Weights of a small mixture-of-experts language model, trained from scratch on English Wikipedia.
Size: width 256, 62.9M parameters.
Training: a variant of Muon for the experts, 353M tokens.
Below are experts of layer 2 (counted from 0) of a mixture-of-experts language model. Rows are named down (a neuron's output weights, with its number) and show model dimensions 64-95. Each number is 200 + 30 x the weight over its row's rms, rounded and kept within 0 to 999.
Before each expert's rows: a language model's description of what the expert responds to. This comes from a sample of Wikipedia text that the model never trained on.

# expert 5
Quantifiers and numerals
down0,164,209,171,215,252,215,199,227,233,229,218,269,192,186,220,215,176,225,210,247,201,219,215,134,192,191,189,196,179,174,255,234
down1,205,192,170,175,220,270,223,279,242,220,218,218,227,200,204,222,223,201,275,230,214,256,214,205,214,182,220,179,192,180,209,207
down2,164,221,188,198,180,180,203,177,214,194,188,213,193,147,205,186,237,202,191,220,244,202,146,238,190,236,172,195,187,247,179,199
down3,205,212,165,202,186,255,214,182,222,229,195,197,203,240,190,201,213,232,188,229,244,225,265,152,219,177,186,141,206,232,159,226
down4,229,191,222,217,232,225,182,190,220,200,196,240,173,178,203,220,267,214,228,237,207,211,216,211,230,126,179,212,145,184,201,176
down5,165,202,157,201,215,191,235,188,242,214,190,232,152,203,191,189,189,202,233,194,190,276,173,185,200,151,214,173,204,230,209,196
down6,223,153,202,216,204,219,211,254,204,156,181,167,179,200,194,231,225,167,206,177,268,197,257,196,229,182,221,151,194,230,202,208
down7,158,222,198,187,155,200,261,210,122,188,206,201,218,237,209,222,201,238,206,196,196,228,218,245,230,155,202,175,252,174,187,146
down8,211,179,162,214,201,191,211,199,209,201,224,241,217,254,209,209,178,181,189,180,172,203,201,200,184,186,195,194,204,122,191,173
down9,246,183,223,200,200,236,185,245,228,175,170,159,210,179,192,214,187,211,181,194,187,116,181,202,175,209,230,208,171,236,172,158
down10,181,194,227,173,183,200,154,161,201,238,222,241,178,200,158,169,184,210,199,225,218,228,188,133,213,205,237,159,149,170,206,156
down11,218,146,179,254,236,263,237,199,197,248,190,205,142,231,198,255,233,224,223,188,134,210,229,165,175,205,186,186,163,208,215,141
down12,231,226,180,200,191,232,284,270,234,186,232,183,145,244,150,233,162,257,204,150,211,218,214,241,215,174,246,238,217,181,196,207
down13,163,258,201,269,217,206,252,215,179,191,207,155,199,200,221,221,179,214,210,203,194,207,215,181,187,204,191,139,249,195,257,137
down14,196,202,194,213,181,177,204,197,198,198,202,247,198,203,156,200,173,217,189,188,273,133,158,216,215,146,201,213,168,184,214,196
down15,189,206,200,198,188,231,208,197,182,167,199,197,234,160,172,196,208,209,250,153,192,187,178,265,225,267,232,168,210,174,230,199
down16,196,166,206,180,211,167,206,199,204,206,195,220,259,219,167,189,124,172,159,266,210,210,170,221,182,193,224,193,189,182,172,176
down17,216,187,174,134,159,177,168,200,180,179,230,235,230,198,217,206,177,208,169,224,196,197,209,189,157,214,157,228,223,170,151,204
down18,229,174,192,198,197,181,150,166,156,171,161,228,189,266,207,199,179,152,180,230,213,223,208,172,200,151,185,169,233,215,191,187
down19,214,240,191,190,200,163,232,162,216,201,202,228,203,237,217,190,181,204,194,187,238,198,242,175,213,172,203,225,162,222,167,248
down20,170,248,166,188,184,182,165,227,205,156,198,202,218,212,182,156,209,180,225,220,187,186,202,210,234,237,242,228,184,194,162,212
down21,184,258,223,114,222,183,210,249,211,193,196,208,198,178,239,191,247,186,198,183,165,202,191,191,209,213,246,235,187,201,186,169
down22,172,177,244,207,162,228,204,168,209,203,189,194,243,211,239,203,227,208,242,213,189,221,205,196,154,206,218,209,177,211,183,202
down23,242,217,229,157,228,220,147,232,240,153,201,195,219,208,219,186,189,153,245,155,185,180,206,192,207,188,220,237,177,200,162,238
down24,193,185,224,230,194,212,228,162,248,223,124,207,188,214,223,169,180,185,170,185,206,235,161,165,229,226,226,207,152,169,189,216
down25,188,217,246,242,215,225,183,224,202,223,191,191,226,246,195,190,148,224,188,186,194,188,212,212,214,164,233,214,205,177,163,192
down26,175,224,212,216,187,198,221,193,211,232,169,198,209,117,210,149,214,200,226,174,134,222,214,232,184,178,240,194,184,245,230,196
down27,180,194,179,204,154,215,173,167,166,209,223,203,173,221,214,223,174,203,202,226,221,229,259,184,213,239,266,230,207,185,188,162
down28,185,194,156,186,161,143,212,194,187,195,221,179,243,222,187,202,198,205,157,198,238,169,215,193,204,205,239,210,156,184,157,204
down29,246,169,224,182,214,195,185,169,155,245,179,223,160,190,255,209,255,220,182,232,237,201,198,171,182,241,246,191,224,187,226,175
down30,210,150,218,202,217,180,174,233,191,200,153,168,220,214,222,159,202,215,159,127,230,190,248,153,203,214,201,224,170,177,197,195
down31,210,208,193,194,209,152,227,224,206,172,282,199,197,195,208,157,157,180,225,252,165,185,262,270,146,188,149,208,224,237,165,202

# expert 2
Capital word-starts, math subscripts
down0,143,187,227,233,208,248,213,258,153,216,171,181,226,220,167,198,264,244,224,225,157,168,236,179,196,181,165,185,196,262,197,159
down1,180,183,192,167,133,211,222,182,186,220,194,198,169,203,178,165,198,153,157,223,217,183,158,197,195,196,168,198,168,167,238,201
down2,211,193,185,179,194,187,211,211,255,190,178,217,203,239,162,167,164,183,177,201,305,160,170,176,185,167,225,167,244,234,190,209
down3,198,184,227,145,173,207,223,195,205,197,225,214,210,194,246,198,209,234,209,200,210,212,210,204,268,228,268,161,218,128,195,203
down4,212,147,231,214,247,164,158,193,198,211,225,156,193,203,177,193,223,223,194,253,226,220,150,198,179,209,211,208,247,200,269,266
down5,244,200,143,214,125,183,188,204,167,200,197,164,200,211,227,203,210,186,206,184,215,182,191,253,211,193,157,186,232,207,176,182
down6,189,191,208,229,165,209,170,147,218,117,224,219,218,172,202,126,208,197,194,210,151,202,263,227,226,218,195,230,155,135,182,206
down7,181,250,188,204,210,205,233,218,223,181,210,223,169,183,219,206,202,235,210,215,202,166,160,225,181,161,193,222,212,260,173,207
down8,205,130,228,154,194,180,242,187,200,203,213,218,216,214,145,180,195,175,239,219,214,198,172,181,190,216,219,243,169,210,188,190
down9,211,233,157,245,204,217,183,257,203,204,174,222,189,162,148,177,191,211,164,192,182,231,180,139,277,233,227,247,152,185,196,204
down10,203,199,218,227,182,226,221,215,226,157,211,215,169,188,284,201,253,175,194,229,190,247,209,220,191,186,200,201,134,209,190,194
down11,210,220,209,203,231,228,197,172,170,203,195,191,204,208,209,180,245,246,158,160,191,215,194,232,206,173,226,225,190,174,205,199
down12,169,176,172,148,269,199,170,211,233,223,187,159,236,174,259,232,205,208,175,238,156,197,208,204,225,243,202,198,189,230,187,200
down13,224,227,224,199,206,200,177,189,197,194,242,178,197,173,217,204,216,165,216,181,249,263,196,166,224,188,182,154,243,226,203,231
down14,245,184,166,194,203,169,177,188,176,142,234,216,217,215,195,194,163,177,176,172,274,177,152,214,238,204,175,212,236,214,207,159
down15,236,178,114,176,221,209,225,164,176,186,139,239,238,203,233,200,259,234,215,207,212,196,164,179,227,181,158,198,192,213,264,192
down16,226,210,217,205,256,175,215,248,207,187,223,191,213,225,234,207,184,219,226,177,222,200,170,197,227,248,204,165,182,259,223,201
down17,217,141,205,220,135,221,263,227,239,176,195,221,258,265,187,224,160,207,230,206,237,176,256,198,204,139,168,145,231,238,164,193
down18,150,170,226,181,162,237,196,201,198,216,216,241,143,195,208,243,202,217,156,175,210,242,163,230,200,255,169,194,182,217,177,210
down19,229,199,192,186,165,261,177,203,166,211,230,192,221,215,186,222,186,162,150,224,222,219,206,251,181,158,227,184,219,258,203,238
down20,177,186,161,189,204,151,260,202,198,169,209,235,226,217,232,185,187,215,215,266,182,265,223,262,192,225,166,150,232,204,194,171
down21,155,237,224,235,198,198,220,178,231,190,165,194,207,250,227,210,240,207,201,205,209,146,196,214,178,191,198,204,164,157,179,232
down22,157,202,193,187,235,201,169,204,199,216,233,206,253,195,194,213,165,225,217,175,200,254,231,217,195,236,197,276,218,205,198,206
down23,230,228,200,212,210,206,171,179,229,173,223,150,250,221,224,163,202,213,210,173,193,228,174,202,182,237,225,211,173,239,194,207
down24,204,185,194,182,202,113,178,217,223,208,180,235,239,212,220,247,247,197,235,180,186,198,221,154,225,188,193,193,187,203,163,189
down25,193,198,198,231,197,255,202,236,209,185,252,237,125,194,143,139,255,244,232,232,185,195,181,216,233,181,180,148,187,188,180,226
down26,204,183,231,188,160,212,187,197,234,167,224,211,223,179,208,166,246,188,155,140,203,176,115,188,199,191,142,197,198,230,188,256
down27,175,235,229,239,224,195,201,216,270,163,212,250,196,159,163,224,197,268,173,199,253,205,222,254,197,228,195,186,203,183,223,225
down28,196,156,174,225,183,201,177,141,211,182,170,176,201,204,261,210,236,176,166,179,182,197,213,170,174,195,191,298,217,152,225,172
down29,182,250,201,224,211,206,183,206,208,204,182,199,195,212,191,200,155,217,213,223,225,205,164,221,242,189,201,250,221,250,212,200
down30,172,238,230,217,234,211,158,174,154,208,196,192,211,173,233,174,199,269,147,196,210,205,202,194,184,164,166,173,220,173,236,211
down31,178,160,183,191,165,185,199,191,171,174,193,229,154,249,222,139,182,186,249,209,250,184,169,171,146,245,207,169,219,251,228,213

# expert 23
Name starts and quotes
down0,213,192,126,173,196,94,170,254,193,183,232,253,193,238,205,174,194,223,201,188,198,153,192,192,188,175,189,215,197,181,242,221
down1,224,163,219,223,229,194,257,186,202,203,171,214,221,203,198,234,175,256,260,201,167,188,197,172,222,149,201,212,221,172,208,209
down2,151,218,224,238,152,267,160,150,208,189,181,200,203,168,197,198,112,203,209,207,171,208,163,189,237,147,166,169,216,194,214,276
down3,194,179,179,145,229,182,250,263,213,164,183,182,194,276,224,179,184,188,217,279,137,198,224,234,186,166,233,235,197,212,207,161
down4,239,182,231,241,209,200,159,225,228,202,234,194,218,250,154,256,200,166,256,222,176,244,170,157,260,186,231,151,143,193,180,198
down5,186,192,185,213,205,209,198,192,232,161,181,169,175,205,243,173,196,198,211,186,257,163,184,181,157,221,197,178,194,212,155,160
down6,190,250,209,196,228,212,196,191,175,276,179,161,191,229,181,204,193,197,193,205,295,149,228,200,203,188,186,212,207,231,264,233
down7,181,206,240,170,229,277,193,211,220,187,189,201,178,227,208,183,200,263,234,204,226,209,231,222,247,236,212,184,165,227,221,176
down8,197,230,136,221,165,123,229,228,158,244,260,180,172,257,194,222,169,172,223,196,195,195,165,173,194,181,179,246,129,248,217,251
down9,186,209,192,187,212,208,246,230,167,209,186,225,185,175,237,200,203,154,208,170,223,176,177,130,159,220,230,173,208,256,192,215
down10,214,196,240,223,195,231,214,187,182,184,199,231,201,166,180,233,161,240,194,203,196,204,220,187,180,206,186,138,169,185,175,177
down11,194,129,242,178,174,147,203,251,237,195,226,201,186,193,199,178,225,204,232,192,185,196,185,247,146,180,204,219,188,159,233,264
down12,182,237,185,254,212,184,243,218,182,147,237,259,199,190,199,229,178,203,146,223,173,231,237,159,173,180,246,205,251,203,210,174
down13,162,198,223,206,183,189,193,136,255,148,185,180,170,207,192,194,206,188,164,219,180,207,189,155,161,181,184,198,222,249,152,193
down14,194,198,216,235,210,184,220,233,209,182,203,257,237,226,160,256,250,249,231,238,189,212,180,246,190,218,208,176,219,205,185,212
down15,210,216,198,183,198,203,151,215,191,226,170,167,207,236,163,233,199,235,155,192,185,204,132,170,215,221,195,156,225,235,232,137
down16,191,231,150,178,275,169,170,221,267,231,229,156,167,244,194,206,222,172,214,223,242,190,211,221,247,229,210,220,155,234,253,214
down17,176,168,189,194,210,186,179,167,164,204,165,173,207,218,205,233,218,153,206,195,192,208,223,166,192,206,196,214,242,214,238,255
down18,250,260,197,187,241,207,217,226,270,203,135,148,234,237,180,219,253,191,199,204,214,203,192,165,225,239,198,157,212,224,183,189
down19,210,155,218,198,208,196,223,189,171,207,217,153,140,225,190,218,136,140,140,272,202,228,234,220,185,222,173,205,203,238,188,174
down20,184,240,200,190,236,169,246,187,189,192,194,119,207,224,166,167,236,153,198,222,206,201,164,161,155,186,148,168,207,198,164,192
down21,211,250,170,223,157,199,204,223,207,221,146,210,207,249,199,158,194,276,190,192,200,258,226,128,199,172,208,201,205,161,174,207
down22,184,185,224,195,216,185,236,217,221,204,185,165,194,216,219,204,199,182,223,214,199,213,201,234,172,259,198,166,162,178,175,184
down23,203,225,212,227,244,133,203,239,223,213,250,229,203,177,173,197,170,200,158,237,182,173,218,218,190,172,201,214,216,209,204,179
down24,202,228,248,214,205,216,217,185,123,216,160,175,140,237,194,183,215,245,229,221,229,193,164,105,227,238,192,221,188,222,153,240
down25,192,195,238,199,186,215,141,247,186,161,211,198,187,247,216,152,262,207,150,215,162,212,239,186,193,164,248,152,167,205,175,178
down26,170,222,171,127,216,150,245,179,226,230,213,185,267,203,222,140,194,169,230,187,208,149,193,219,195,183,194,208,232,189,159,248
down27,157,194,236,191,153,168,197,248,204,184,222,130,224,237,195,160,243,208,214,186,222,238,180,195,211,203,200,214,158,150,199,185
down28,182,198,209,229,178,192,225,167,196,221,221,189,196,207,171,181,166,202,181,196,172,133,234,182,182,204,154,202,178,219,218,173
down29,235,149,213,179,178,183,228,176,202,230,214,213,159,231,211,206,211,156,251,196,198,213,162,220,218,208,218,163,225,211,148,200
down30,141,177,223,183,167,219,201,172,200,132,166,179,213,223,196,151,174,225,290,189,233,206,227,245,199,232,205,213,184,137,134,228
down31,242,172,225,257,236,165,227,207,233,218,190,247,164,213,204,139,195,246,177,249,183,243,207,189,187,226,156,235,191,172,171,165

# expert 4
Entertainment and taxon nouns
down0,205,213,207,247,240,206,226,202,191,151,254,224,254,231,189,192,233,203,232,176,202,224,205,246,166,153,203,183,187,200,152,200
down1,214,136,205,184,210,174,201,165,203,191,189,236,156,221,257,222,204,185,200,237,204,202,177,169,197,184,205,175,160,204,181,243
down2,200,240,223,165,194,171,208,219,210,195,240,158,171,171,231,199,172,143,220,151,182,158,234,175,216,148,193,235,196,226,209,201
down3,218,163,192,172,194,224,215,183,140,229,230,241,201,194,200,162,215,261,149,147,188,217,174,168,215,182,243,211,246,144,234,169
down4,145,197,209,205,213,221,187,140,194,208,216,161,182,219,142,238,186,193,242,201,222,207,194,149,198,205,189,255,235,236,211,241
down5,214,149,186,199,205,193,232,194,179,218,193,210,215,248,224,246,216,199,190,170,199,179,136,195,212,185,251,204,232,230,171,176
down6,209,171,208,219,216,151,182,224,178,214,171,196,203,218,223,204,219,210,231,162,233,167,159,144,208,191,190,232,165,223,170,223
down7,195,226,235,192,172,199,188,211,198,236,246,219,159,249,203,231,201,221,246,165,137,222,175,195,205,177,178,225,226,227,222,203
down8,255,208,215,266,151,189,199,182,188,207,207,183,234,193,196,144,199,244,178,186,207,222,157,234,210,170,165,207,240,150,190,190
down9,194,186,184,208,201,167,170,168,201,235,239,232,227,158,191,202,133,225,248,219,189,203,264,203,201,262,184,179,241,209,226,222
down10,195,172,197,195,222,205,191,189,190,230,216,228,220,149,200,169,260,158,265,181,137,163,237,163,186,177,184,232,205,206,162,158
down11,217,208,228,187,180,174,140,184,186,221,212,250,147,235,185,163,150,193,253,228,214,217,183,219,241,136,236,244,248,234,279,253
down12,192,204,214,132,243,207,210,200,220,211,214,232,203,179,125,195,263,216,212,227,227,178,173,173,192,161,165,162,218,202,210,177
down13,252,191,155,206,175,203,199,231,197,218,170,181,216,125,204,174,160,196,182,180,220,219,166,254,194,176,217,201,242,204,123,246
down14,198,228,232,177,210,199,216,160,169,194,179,156,206,157,208,201,209,130,197,249,169,203,171,228,194,118,230,230,164,201,237,157
down15,192,180,237,206,230,181,176,198,210,243,152,202,194,214,231,207,212,187,219,183,175,159,190,186,134,213,222,233,170,210,193,224
down16,153,191,166,208,230,210,197,243,220,221,230,232,221,199,191,203,191,200,194,221,180,238,242,184,159,188,201,126,166,182,173,221
down17,278,271,201,130,251,137,176,169,262,197,194,143,243,215,171,190,151,183,216,197,235,215,244,196,246,239,248,209,192,201,223,274
down18,201,227,186,172,288,195,189,205,190,228,214,215,256,183,273,258,194,166,182,164,169,213,196,151,236,168,233,193,162,241,197,167
down19,166,219,220,182,192,179,209,182,218,192,184,213,193,152,214,210,171,194,195,220,187,217,206,180,221,206,214,153,218,137,198,244
down20,257,187,174,224,164,191,161,264,222,236,182,173,216,241,180,208,239,214,135,222,196,196,223,196,252,199,127,186,222,170,215,186
down21,151,167,231,169,233,181,181,242,217,189,222,246,166,177,178,211,187,162,231,198,204,173,213,239,205,166,207,201,186,192,164,168
down22,226,221,240,162,192,198,195,238,194,204,195,177,175,186,235,214,185,179,128,127,227,194,240,238,232,145,192,192,252,255,182,238
down23,186,271,170,196,171,217,193,205,163,212,216,197,184,219,239,254,230,230,181,227,154,201,202,196,258,147,228,209,199,230,181,228
down24,228,208,195,200,216,199,216,180,201,235,155,232,201,201,208,199,144,216,206,207,225,184,210,174,212,252,190,219,157,155,201,156
down25,143,172,191,252,181,217,167,161,240,196,170,229,207,235,249,161,162,203,201,157,227,180,163,173,206,183,179,173,205,223,218,159
down26,176,191,209,241,234,244,190,239,181,177,180,188,255,207,182,219,184,221,171,169,169,211,241,229,249,221,249,148,196,224,160,250
down27,203,237,224,191,180,180,187,200,220,211,206,262,199,242,201,169,218,210,226,221,193,166,222,229,231,118,145,256,218,184,214,187
down28,222,186,193,223,199,202,180,176,198,143,159,196,235,214,199,198,225,189,160,182,240,208,176,194,178,151,248,214,196,165,223,172
down29,252,176,270,254,199,212,248,209,239,148,222,240,218,206,204,183,220,187,206,212,288,187,237,226,179,210,152,168,164,184,269,246
down30,185,188,232,237,245,213,182,182,173,180,162,224,252,154,168,176,209,299,239,237,188,243,239,204,191,217,259,227,197,210,204,199
down31,176,172,229,179,202,168,223,179,179,243,259,190,208,199,206,235,215,215,177,204,221,145,206,239,158,209,167,179,208,182,162,208

# expert 16
Infobox and table labels
down0,265,205,221,257,182,237,202,214,216,198,226,251,228,228,206,179,177,176,259,171,169,192,175,259,210,225,185,169,224,199,213,145
down1,165,201,159,185,216,241,167,195,218,235,218,175,248,184,213,187,183,188,180,232,171,221,239,196,179,215,178,254,150,211,191,188
down2,221,197,250,180,210,206,207,183,229,246,141,169,185,246,227,164,171,227,152,173,223,236,203,214,217,194,227,165,196,258,180,221
down3,182,184,197,190,256,194,156,159,219,217,177,180,234,210,204,192,195,146,152,280,171,209,222,217,188,211,217,181,158,172,194,160
down4,190,207,208,188,198,217,176,158,214,196,217,208,171,159,190,215,200,198,193,152,234,224,195,201,229,184,229,187,230,218,247,276
down5,278,235,191,179,228,202,192,182,162,229,236,143,199,202,281,253,243,217,205,174,202,240,202,195,236,179,238,207,235,159,188,243
down6,219,157,210,138,203,229,184,254,169,193,253,185,189,231,244,191,206,260,172,195,204,181,196,185,205,188,226,205,177,185,222,244
down7,186,264,137,201,184,190,194,199,228,184,177,210,208,163,198,228,143,216,212,228,194,217,164,203,198,216,170,216,243,182,208,203
down8,176,185,141,158,232,205,178,183,198,235,183,201,210,213,188,246,181,218,183,151,193,144,220,225,151,177,214,193,237,143,236,168
down9,171,202,248,187,203,258,168,203,203,189,188,206,188,205,162,217,220,193,210,197,221,174,200,209,186,195,174,200,152,175,234,203
down10,150,227,182,231,224,219,248,206,199,168,217,258,171,247,182,247,174,153,188,180,256,244,251,187,169,154,196,221,187,178,199,184
down11,141,210,214,230,249,202,215,201,160,227,188,155,178,227,169,228,190,158,179,182,209,166,156,181,217,197,220,147,217,254,191,156
down12,218,210,175,233,261,207,165,227,202,210,217,268,223,201,201,274,158,214,157,185,227,175,200,184,169,228,203,209,207,207,182,199
down13,178,192,194,153,236,153,238,211,125,221,255,243,211,228,184,194,199,212,186,204,192,200,200,204,242,165,178,194,195,167,246,199
down14,179,191,159,227,170,195,189,170,167,203,180,191,195,239,176,193,207,210,211,161,185,236,192,198,177,208,163,225,224,215,194,205
down15,228,186,188,194,233,205,197,240,162,175,191,189,146,175,219,213,190,230,187,171,191,191,269,180,194,161,186,172,169,268,158,236
down16,216,195,196,201,183,203,214,221,176,229,191,226,228,242,198,224,249,207,167,265,222,234,117,204,156,170,202,195,197,203,199,247
down17,159,228,156,178,188,265,211,206,216,214,256,199,158,184,199,214,196,194,178,197,179,201,181,203,190,226,122,176,203,205,216,203
down18,220,209,201,206,208,202,146,156,168,209,222,185,166,236,139,242,222,216,186,296,206,148,196,223,180,183,185,208,171,173,152,217
down19,270,186,198,229,192,239,210,239,198,158,183,231,242,205,184,160,231,216,191,197,231,208,198,158,197,163,144,205,189,201,220,164
down20,227,205,190,203,255,229,243,221,182,172,232,203,248,181,221,179,220,220,200,228,174,194,222,195,195,249,186,227,164,238,204,181
down21,242,218,117,208,213,221,204,214,203,172,211,191,240,231,208,183,222,181,207,198,180,157,225,220,228,131,190,179,187,164,237,213
down22,209,223,162,190,209,243,212,189,197,227,212,141,180,191,145,211,150,231,196,245,198,211,158,177,233,155,236,193,176,208,192,136
down23,203,244,210,132,193,166,175,207,244,271,264,216,183,195,226,199,161,274,247,225,234,245,230,151,178,201,166,176,263,133,240,220
down24,134,167,220,188,221,163,223,158,221,186,219,197,153,217,197,250,245,220,199,176,136,128,207,194,263,218,166,210,197,216,234,207
down25,258,196,195,225,230,193,202,191,197,174,216,198,159,228,196,266,173,209,192,170,192,203,177,200,229,230,216,218,172,170,171,169
down26,203,228,223,239,192,174,172,193,202,164,200,149,142,199,222,180,117,190,174,231,237,203,242,188,175,249,176,219,204,167,188,138
down27,145,216,244,166,160,187,226,228,199,214,193,221,194,198,188,250,194,207,232,185,211,248,197,209,227,199,219,160,190,203,165,194
down28,204,192,187,201,147,168,188,232,168,189,220,201,184,225,180,200,198,225,201,200,243,251,209,174,225,180,191,184,196,275,205,238
down29,173,225,230,192,183,183,230,215,233,184,182,211,211,148,186,164,173,160,256,193,185,208,171,175,170,163,241,232,193,255,200,193
down30,206,192,245,208,165,260,192,153,192,173,180,191,234,221,181,192,180,230,141,178,219,230,211,269,170,239,209,208,221,238,234,201
down31,230,185,215,227,249,180,224,182,161,181,240,220,190,208,167,230,185,179,153,229,196,216,188,199,196,226,173,159,150,242,200,173

# expert 14
Digits in tables and years
down0,213,224,213,162,179,212,154,191,192,196,175,251,229,160,214,182,208,211,202,206,180,166,194,213,213,172,201,237,224,168,127,211
down1,194,163,184,202,229,202,227,214,219,224,227,163,194,198,256,154,207,159,219,137,184,180,166,189,182,159,180,250,241,163,166,192
down2,171,166,181,214,270,228,193,233,163,176,126,187,219,193,221,249,220,223,216,201,165,183,209,178,221,180,232,158,189,156,181,156
down3,188,176,255,180,146,152,202,162,246,136,149,197,197,226,187,208,176,155,156,221,187,129,306,198,199,194,206,182,224,185,183,252
down4,204,241,192,194,230,197,228,156,237,212,205,264,234,232,242,223,150,226,246,187,144,137,227,191,211,193,171,245,179,173,218,232
down5,207,161,185,212,202,181,231,193,188,150,235,244,173,182,187,195,183,201,209,195,194,169,268,197,175,173,188,184,254,183,204,162
down6,232,272,238,168,223,210,187,196,189,214,180,175,221,203,220,220,210,165,200,175,186,217,217,171,244,168,190,208,228,176,159,168
down7,217,240,232,172,192,221,232,218,172,196,237,215,198,173,182,148,170,207,157,195,220,216,209,188,195,236,188,146,153,179,225,182
down8,166,185,205,202,204,191,200,192,192,221,222,252,169,214,241,190,205,202,192,207,231,200,209,182,179,233,215,242,234,236,164,162
down9,163,236,217,197,198,225,171,195,171,248,147,191,212,243,189,142,168,224,228,189,195,216,135,191,219,213,181,217,233,200,231,202
down10,208,223,186,176,190,181,182,216,190,186,205,201,174,234,192,180,196,234,215,183,147,197,195,228,195,184,198,210,189,168,214,171
down11,223,232,269,234,160,226,231,166,228,204,191,139,243,165,171,183,182,204,250,158,187,219,241,163,197,146,166,175,194,226,150,222
down12,202,172,276,173,208,192,243,192,260,198,229,178,187,183,230,264,200,177,223,208,255,201,230,193,182,232,188,165,191,221,183,228
down13,155,241,236,171,231,208,182,188,198,195,180,271,159,230,211,143,235,247,242,199,242,183,262,221,217,186,191,221,199,216,230,172
down14,228,209,161,214,174,252,207,179,173,206,261,222,188,174,196,174,152,239,214,202,207,155,252,158,198,151,208,192,252,227,196,215
down15,196,158,290,226,164,218,227,221,202,198,272,207,203,231,166,152,217,201,211,207,216,158,192,221,215,204,194,277,191,281,153,232
down16,170,237,210,216,197,208,180,227,169,191,192,243,210,243,177,149,222,161,219,184,229,206,234,236,195,209,251,217,136,218,208,175
down17,206,167,255,180,160,208,171,174,197,196,152,164,183,207,202,210,212,200,212,275,149,246,212,204,227,184,166,243,208,146,194,164
down18,196,184,189,208,194,136,163,189,206,191,231,244,197,205,166,160,253,210,201,191,227,223,192,245,210,240,213,191,234,251,190,250
down19,256,176,176,178,177,189,212,201,227,237,168,204,261,216,202,192,201,198,161,200,228,188,242,258,194,191,249,228,237,232,156,226
down20,228,202,203,185,156,214,194,196,193,191,217,196,238,214,249,217,194,155,241,159,211,218,215,140,208,208,167,221,174,228,200,188
down21,236,201,167,184,226,211,178,212,205,209,173,206,227,180,143,182,140,201,217,194,188,154,218,186,192,209,182,180,191,218,146,209
down22,192,213,165,242,203,238,203,210,227,172,229,272,213,240,181,174,176,244,207,208,196,222,206,227,221,209,197,195,146,150,190,194
down23,154,175,161,238,212,194,184,187,275,164,213,216,236,231,244,233,205,224,188,216,245,163,209,185,188,238,258,172,188,284,174,213
down24,140,169,169,187,180,216,178,270,175,195,156,219,176,219,177,183,202,224,217,186,190,168,179,171,217,194,186,204,169,215,204,199
down25,218,209,154,218,197,213,196,180,219,202,182,206,195,135,141,245,190,240,194,217,172,203,233,204,211,193,167,185,173,215,188,221
down26,157,219,259,129,232,211,208,219,205,233,268,213,257,232,192,216,198,189,254,200,192,200,256,199,171,232,211,191,214,165,205,189
down27,133,253,228,197,175,207,211,184,207,161,187,207,180,238,258,132,250,232,211,143,202,197,202,238,157,207,157,208,193,203,192,175
down28,242,193,215,173,210,217,207,207,180,157,154,217,198,217,221,122,239,209,225,189,215,168,213,180,126,204,176,206,205,157,205,222
down29,226,158,186,179,184,167,187,251,167,185,158,224,216,175,197,209,188,163,201,169,183,195,210,170,171,218,185,245,173,221,231,99
down30,193,179,177,207,188,189,160,262,220,167,228,192,224,221,236,199,168,212,189,223,190,190,209,230,169,181,230,171,176,201,222,186
down31,172,156,183,194,153,194,193,189,179,237,230,231,164,179,217,223,178,147,199,201,230,189,225,180,202,212,223,184,170,255,193,197